From a checkpoint of a small mixture-of-experts model trained on Wikipedia.
Training: a variant of Adam for the experts, 443M tokens.
Below are experts of layer 3 (counted from 0) of a mixture-of-experts language model. Rows are named router (the router's row for the expert), down (a neuron's output weights, with its number) and show model dimensions 168-223. Each number is 128 + 32 x the weight over its row's rms, rounded and kept within 0 to 255. Numbers have three digits each.
After each expert's rows: a language model's description of what the expert responds to; "raises" lists some tokens whose logits its average output raises strongly, later layers aside. This comes from a sample of Wikipedia text that the model never trained on.

# expert 26
router:117127083088124188109122167173151082101170156151116091182163121106092104146076141145137131111153105123068092098124116161139104084143142117159088115164118149130144193191
down0:196134212099140174153087072076096145073137137178117091180179150135138161132151203102141114119160138163167135110108162085116127155207117120125118158124131128167089116163
down1:130072155132140126064118156186138111142140105082082073106100158109133131152092168186100147141146118145150148162089167156144176161180101084047047158070108103104127164137
down2:116169167079102166101116087156127092088154146027167096124153165162123147107139107120111112096093139134110137189142086170159136134148119158079143130155138128077118118146
down3:083115137205121153090138194060164148145084086136106131091140157093089136145120198100098133069141138100078113181115188073103106097139178115106125129171119053132096076199
down4:122103164121124155114139125086127131105107096163094131087115185087110143185125139173117115128189163116093122130190194119083103081161135117111127121094097078046101104131
down5:113119154087158148072148132095081127167130087065139147130128094141149120103162166176108142057150100153055143110120160105095121135129196135174138155085101140149107179046
down6:140109163144052178105133154156093191118089158114100097085056116192155182151168111142089129131166124113135150128122099163124109130088151092102148156161083184176044085158
down7:121170221111099112122140082135134066100092131131101141120127126156153120092128117114097127193132168103194107136132097117073107184087110147115185145115086137144114100130
down8:154136168136150107162139111093106095130084196143085132156070161101098115109139194120166140166114152165149112095159115102111156148150158104101097102101131160166154163144
down9:112084142080144108147127136115062127102132135088120148159155182163074124123093121135131119099079100147088103114097111071115094064179088140041129109176148084079136152093
down10:118105135116173122157104114156122061070084153146089042112076135154106140094138148187072111154121079152159143094140112145153088128124154144166124181152121124176077109158
down11:137123182101151111142135035107149177112055116163124109127125133128157147148104191147107143121148144121166137126155163125200110075192146108105136093110111169147097102150
down12:099091158112094174075110121075086127164128109161174143042144139118115113092174106128113163133117151056103129149105155167171171195151115150119157081119120126161098116152
down13:055084203181089094161103098109139138048064102167099114118123138133100148124117154119142147127171161136179152141203150182103102119141132126158146144046090081130108105156
down14:082153123167128126134130153088146148127157150123172119166161146109125106143137095100119202139089177118101084116161106090101126127125119140198163149087124116134087145090
down15:138133134132107150056157137143143093158120087117072104180106118085092168107118138166156174093190134145156168133183123101178138083148121167139104123097101096113092070156
It responds to: Slashes, pipes, punctuation and fragments inside sports career tables and stat rows, like Apps / (Gls), ft, decimal points, pm.
raises: " (", " ", ",", " and", "-"

# expert 35
router:129158072108094182079117224134113089113104163132180114175107104119121044154059091118179145146124093120108099110147146170183121086136146114155093077179188183094123167148
down0:113139188131134174158139117117126132091133127092153112089177131220122146107118174096155199149182112160130077086125137123181156032127123203144194149109133083157073168119
down1:112116091136167106207126145120082139135136211116105120127121099153113109211151152146109126109132097122177161114068145166099135161113172095174059155161135137095156129121
down2:059084129108123122127104130089135119094165113065124168117159121103128103128108135126155106119139098134162190133107098144178115099151129117221178132157154169100093148153
down3:174097199110122158120118140194122103133154131123137186164121130076127155156121090163115123122121074125154144127090193161125152125139083124140138103100180106162126120121
down4:092145154151118139171169086186156191150130114137055132108103104127038221131149112141128101088123141153104148154175170200105168104128091130138106095136173118147149120102
down5:121120159114181135194079119115177152145178161101064112189098145121144151200123126102080118118095158165114157123143130126077076101073184182119102138093184123060101152122
down6:059133100183120129108181130074118149071111125125187130189099159159195166136120136100086108187199107070127176099100133110147110132119154122094164140073128136114134118137
down7:116165193108136112151116135110123110111113135108090094157183136117102136113128148121106099156078119130121112158102097171135129151136125197128101089146139103131161190138
down8:129156151134100143181083133119088163157108180131119124134146135161116088116155147151093162092160109132143163131057116176128109086104166160171060199136120085134088114143
down9:187107148089105141132152151141124119157134155147170107137154127165229121132136099113155184145157094101161131166108113086064117110129114052132123116134125112145139112133
down10:136116187061108106089131187088167137127111143093122122077150175198069136029138145133152156198148093150073126090089179121149131077169108184114172145168093119190109160139
down11:144158153158135145173129099159151134163129118103183107145160111135203092131152103170139091162104085149145150110034096102146166033144103129135131116180118107144106082107
down12:140110147118135165143116137204171130102137115100157147166133110149133092093087115076169109182184137032102089074059088108146115111125062155193102101155097122155164145127
down13:127116167154144151145174105120094170131151183191149087089083124139119183141104119148095114106111030115162156149156126118154136100044086132125153119198128144124139111180
down14:164158130130171128189104186178134140112136212109136090124131067131141173118141104180128174191149121085130063109157143103093103139096126137086160123127072098132054144149
down15:115140179107201197101145180139126094059169126157183088099151076132110162140124091167107145141112115145140132155079125072132134164100145167052112125133112126145167123146
It responds to: Second pieces of words after an initial letter, such as F-ed-eration, Fed-erer, F-as-ano, F-if-th, plus table separators and "Nominated".
raises: "i", "-", "o", "a", ".", "er"

# expert 20
router:099140078055094160095126158128105084096150141106113112169139075128079074168067152106162151103129080147088110134144143106190097136116113105121093122175117159139100177165
down0:152137133090152161094209112176109144083165157056150102121148135153212113151108140153102163060155093156088101138140135125111105082139149142091124101186059156125145135161
down1:035090159115088108094129138126151092121103121074093216104136143136175121115154134144150154074125121114093088107150127176139136127157145021145166190153125126098131099096
down2:077064143185092132102116104129159098120143166096138116127105097141205126176152094074148175135153128129106098102122133059133163118139091128156140144169135103152134161171
down3:134106081072136061095106146129118141137121152147152176150089171140099111130118124083148077140157020136102121149158126165088162129116073115093169146213101132119177102145
down4:125090152100075167094098174170075100083113128142155106094110104178075163071148128123123079122120094146067141179112163109178104155152155104125092139130120179134120122111
down5:140124190094098099156050128099144166090064156165154098132102137120148182198117182134088083121156126146132189123124127152143106087142076160122080105123148150131185119168
down6:073164175149122128115068098128206149122132141191165151116143130163102162080121119158143133129105136090138140215084113159109162060123159095115151202107174123112116117128
down7:086134194159109148144137143123104144084141151091113162090107157134138108124109163126096116125138074049110150097133081164109128121124092124145121128095152113197171147151
down8:107140109122170131140156132056183104139076174125109128140105142075109137150126148118124095170173134131062138116146178123112131073111104116062162108126174096153086176105
down9:088235112093118130131120156105102149188144079080162109113123171126089120075151093093089130165108147140113114142150183159136109120084104148088141079200161105161109155147
down10:113131189141175109084125122143201084217104139118138139116139185147129148095133133092061178143119122119129115094163145136101136097143124212072136115205127137127089170100
down11:092105118150072141058073158113111198097137182105095097166152135144164154128130132131134154116126136117125066103104109090152129145143129203186111110132106164182164117125
down12:135127143100149133097172132140143120112152121110112088109113122164112130163152182090183181122184130119153153181145092143164124145156146124122096124072106086092133099007
down13:149139147098161132168135163114113149185100124115184099055126169207087125128082070064130121083122126091116131140200171136114111140119143070106142188160141176152134113127
down14:107147087108171115172141097127095133129128189139126125119135124159081171133189177123112179146167146108143130052126119140114113134089184171166171100130111207147045070115
down15:104103154086138116129146158078104122180142135159104113145105166169137183187166133064113156133142178128127144126122134134118160096185087182133151105161131129174088078120
It responds to: Tokens in geographic and biographical text: left, known, northern, southern, -ed endings, digits in coordinates and heights (5 ft 8 in).
raises: " in", "'", " "

# expert 13
router:168116091124099138092133171137142087100131108150157112161063109077125103148104154092135143150168115113097106112139103159150081111143136117106074125160191147141120155151
down0:098080177078105138101115119177098136126145140161108103107099079118171176211138128142081109068129112169138148123106186153088162157132141144170131120121140131064134105180
down1:123148116152138128139124092104136139106146143176147134057112156159186111123078101104167113125119147118095098077102173158154142092121156162118139118137156064107212131144
down2:082202213115092117158150138123123071110069146135167126165106123120103183102085152091107117115128163085137180170111138118153118149189140106185130145151096173159136156134
down3:135179191162125109116129113099125145162148149137128138189083115108174074185125157118097171103135147076089112070161082095108115099121078143143110140193076182135078135187
down4:099177203099113176118127138110128162150168114116164118130095162134127125063081129131095138118139133160091126124121070148173128115145112158097116128130139101128131133072
down5:230130189120108132202156135125158154092086153114140109143113151147176144119105149164158086151138102137130098105145144142089164112134183078107098139072141105141109055125
down6:149218152055106155148115135108154114118103174125096162189170130091118136094077160097122083114139133110146157113112123128171121106130131101120098134124126131156122092150
down7:038097169060128164087078170104149095079163103132164138071113137178123166128139107169086108086178103109055174100114121160077086112153162102160139134130125156118089140086
down8:160113158091104183117159172158170159104099088134132156080141110145132130178124126094166089119153103123186182167153128114121074087162129131118087152132127159169147142182
down9:122122128103180173125128122086061156077150105107093135110049121128068170142127135101139149138132138113099174134159110146101111099139126193117120157076100149145103137133
down10:083137087084144125108078154096165117088155127124112163103110073130131174159119117058117138134111123137122104109104125162117106130133156165104093118152141167105119121159
down11:127119134035146146167115153106090125108094086088164149128139079094084128103149181187144117166089093143192181139161057165130123158146099155098115182204133095136147103126
down12:154154187044096183153139138156122096136122148081085115114119134154102132095133177095136096137154080098097165162159127114088124099185108085111081107114136093111081146135
down13:059163112162109132084149114155133122133132072113061151100148171165092132130129172078205101177097137176093164130196113163184150177199137145146128112099097114165159101113
down14:069113082095115138138137079117123079141148047163164156097139131121100152084080136126093117165121172138108094148179117083078089148159155117060159152137128111095193123121
down15:198122150079128137153117140106172079120112198123134139100105159144076174155153175160156111128147084144151147129127074138150119051163148150164135153129138224063155088157
It responds to: Middle pieces of institutional and scholarly nouns after the or an, such as di-oc-ese, in-stitut-e, min-ist-er, genus, species, museum.
raises: "\n", ",", "."

# expert 19
router:104123068084120137120127128137076118133141135130173098166099112095100089190072159158138172153157076106087094109109144126157128078148139100093108094170135149157127151150
down0:096015141119089140143102117156146101171094090139147107133101158087172157101073130103141152106170135128143133121121243126164077144137120129151146152074104095133116133164
down1:113130163083174157155096133113104189146153147078138159170087100146192144113109134171148143124079158169110164117156200135102145112115187083172126135099114137140102166073
down2:124116141125096161086200128108090190218162195132094164120176175133096057180118060094142145121191121128128146127115109133082091127137129090134169083083079137137088118113
down3:093097155182201160145122070161156145173144099134164127091100169154127158127121147136167169205129155149078138115126138156166156128160101048093159097227144124119106124061
down4:186124105123165148132127047094136176142144099119117036154096117119158159125057098139124104132124149156131128082079111159110156114102179183149108129107139148131165129130
down5:114129079172166133132094136126158143129173175129172183107157075097112148122092098072139152070157101168062130159138171060127103121090134112081124173151088083158104153098
down6:117072151165091150155170118112094146120131111131117121087127147130104135073157143127111150166144130172113141184171080157165091145115128139154139095099123067175128139101
down7:120127143143103186104154101139091117140151132138104140152086149131116211146116062159162180166220136108084122103121161133116064140101150094136100162154087096079060157153
down8:075106056169162087101123120115112173166121102195083118138121102143151125156184129101135118134119130112129167128172119116126154125094137104179120139094130108102089103047
down9:148063187102162102130130139119150095152155148130137097198063112208192095106112130201176150116152137119172193109090180149125144094113144083146125187100063080117095182132
down10:185178095113141065146119100106107141111124116153098162097103165102132110152168122147144058149110145073137128182182122124186144122154117097111156066112163108121115169072
down11:148117153170043125117110118040124127154062157128180130165102108115085117139112041092113133113103101108055082145094131109115123128118195069069157078117164139166121131186
down12:176100050122175145100095080150055158131135144157154187112132163132097128151107121098140095151153100125145150108118084078099108098166098178212118172116125168166147062133
down13:117106167113145084138156104112098113124133120142143133111094117133133197180084144114148090165145134175110148126125140093183105106114080157142078106095145137088131112143
down14:116159115092196076068174165067125200110165152135137137155175145111149085147107148100144088141123145062178146111074159187114161090101131179102188130151111136116145129165
down15:124125177156136087121165133133092128107163126099123127109090091144114201147099104149077116106113093153146172124081161116090124146096139094126154169096127183106154110139
It responds to: Word pieces y, ny, ky, er and the letters P or p inside names and words, such as Tin-y, Siski-y-ou, John-ny, P-iedmont.
raises: ",", ".", " and"

# expert 10
router:176154057111076142121157211122131141113133138170150095148128095094101099148119156124147121112172109114105125115100114144160102078093191130132074134129187180122084158160
down0:106113172193120129142097149160096101051149124129101142156133161141132217074137137108117116121112069163156141090117193176120168104172109155148183125150172166126155138118
down1:018192171099158158170072141144125121099083104146154097152130095125177126057085175139123149109134128117133157152150116073142133126129146201164103127156126116151116130159
down2:125174162105103141148145145080119115120085153174103131130093129206144127081096125093126159137146115120095069136161174131131144148135162153079112071082086132087087131138
down3:158114123139181122107123100107142135135166158084081146105140162153112154146121149078194121175115151063105193170051164138108101125089092194118147165160134126088088117176
down4:139096113088117052129110120081115190172113141061157126122083130114095175182141155133128096097117152105163159135070116161100149107125132162120067149182151131076183117147
down5:145085185132131168122105108150068105107130141174102104164110147099127129085147146152046110159134139119103092115149101162128129069167151109110134156075117105065118094107
down6:138180149129189154154107152095060166097176127137117154123180100134132144115136186127095096080123095163180116102048107122106148160160147103103070089148149116154123107131
down7:081139111104176086140117109084087152088147154242129099138153119141150199181119119087082115056095110171144145125173107096199105121138093092154150077174149125095139106134
down8:117148244112094108156089114148051144139084085109115158165129111112121128123100104133134160129053071175137139160172140121161157155129152088147109084102183127177141146173
down9:182131147115080113115115143143074164142130148117099132185158140121153144095151162067127223073132158203148126090131136157152076121136173108198145140127070164122147145120
down10:135135096139143124119171131155156139117114126106088083155080170127109132156142153092130123161099154208113134138094127155142129120182153168181142169143143140131091144108
down11:130183165124056180108122110117096105140095122123076163111123191098127129054067166089138134129083164134147112132153078097086139145111115127099189148201163123124064083113
down12:144113140155147127133136109141140133128146162141133127071107151172100107165113105132131127164103150065163174164125102139079078094138132122207115086160090093122155138148
down13:138146163077101112075162078129144104110135147209134198141130152115106174074144095104166146093142141138156132086177104100120110085144176120144124128111109142086170141041
down14:116122174145112114102130126166074106105101153161089105129182144108057145078074168136131151151161117156103205163076177153078138113092147091163138130135139131180091128101
down15:155133137158135178125155149133177107143110097106172145088126122061107119121124133117116173088105093112094108137105120130146104093133127142075172106122118067160202101089
It responds to: Middle or final word pieces inside longer words, such as effic-i-ency, purs-er, val-u-able, plus role nouns like president, director, wife.
raises: " |", ",", " and", ";", " ("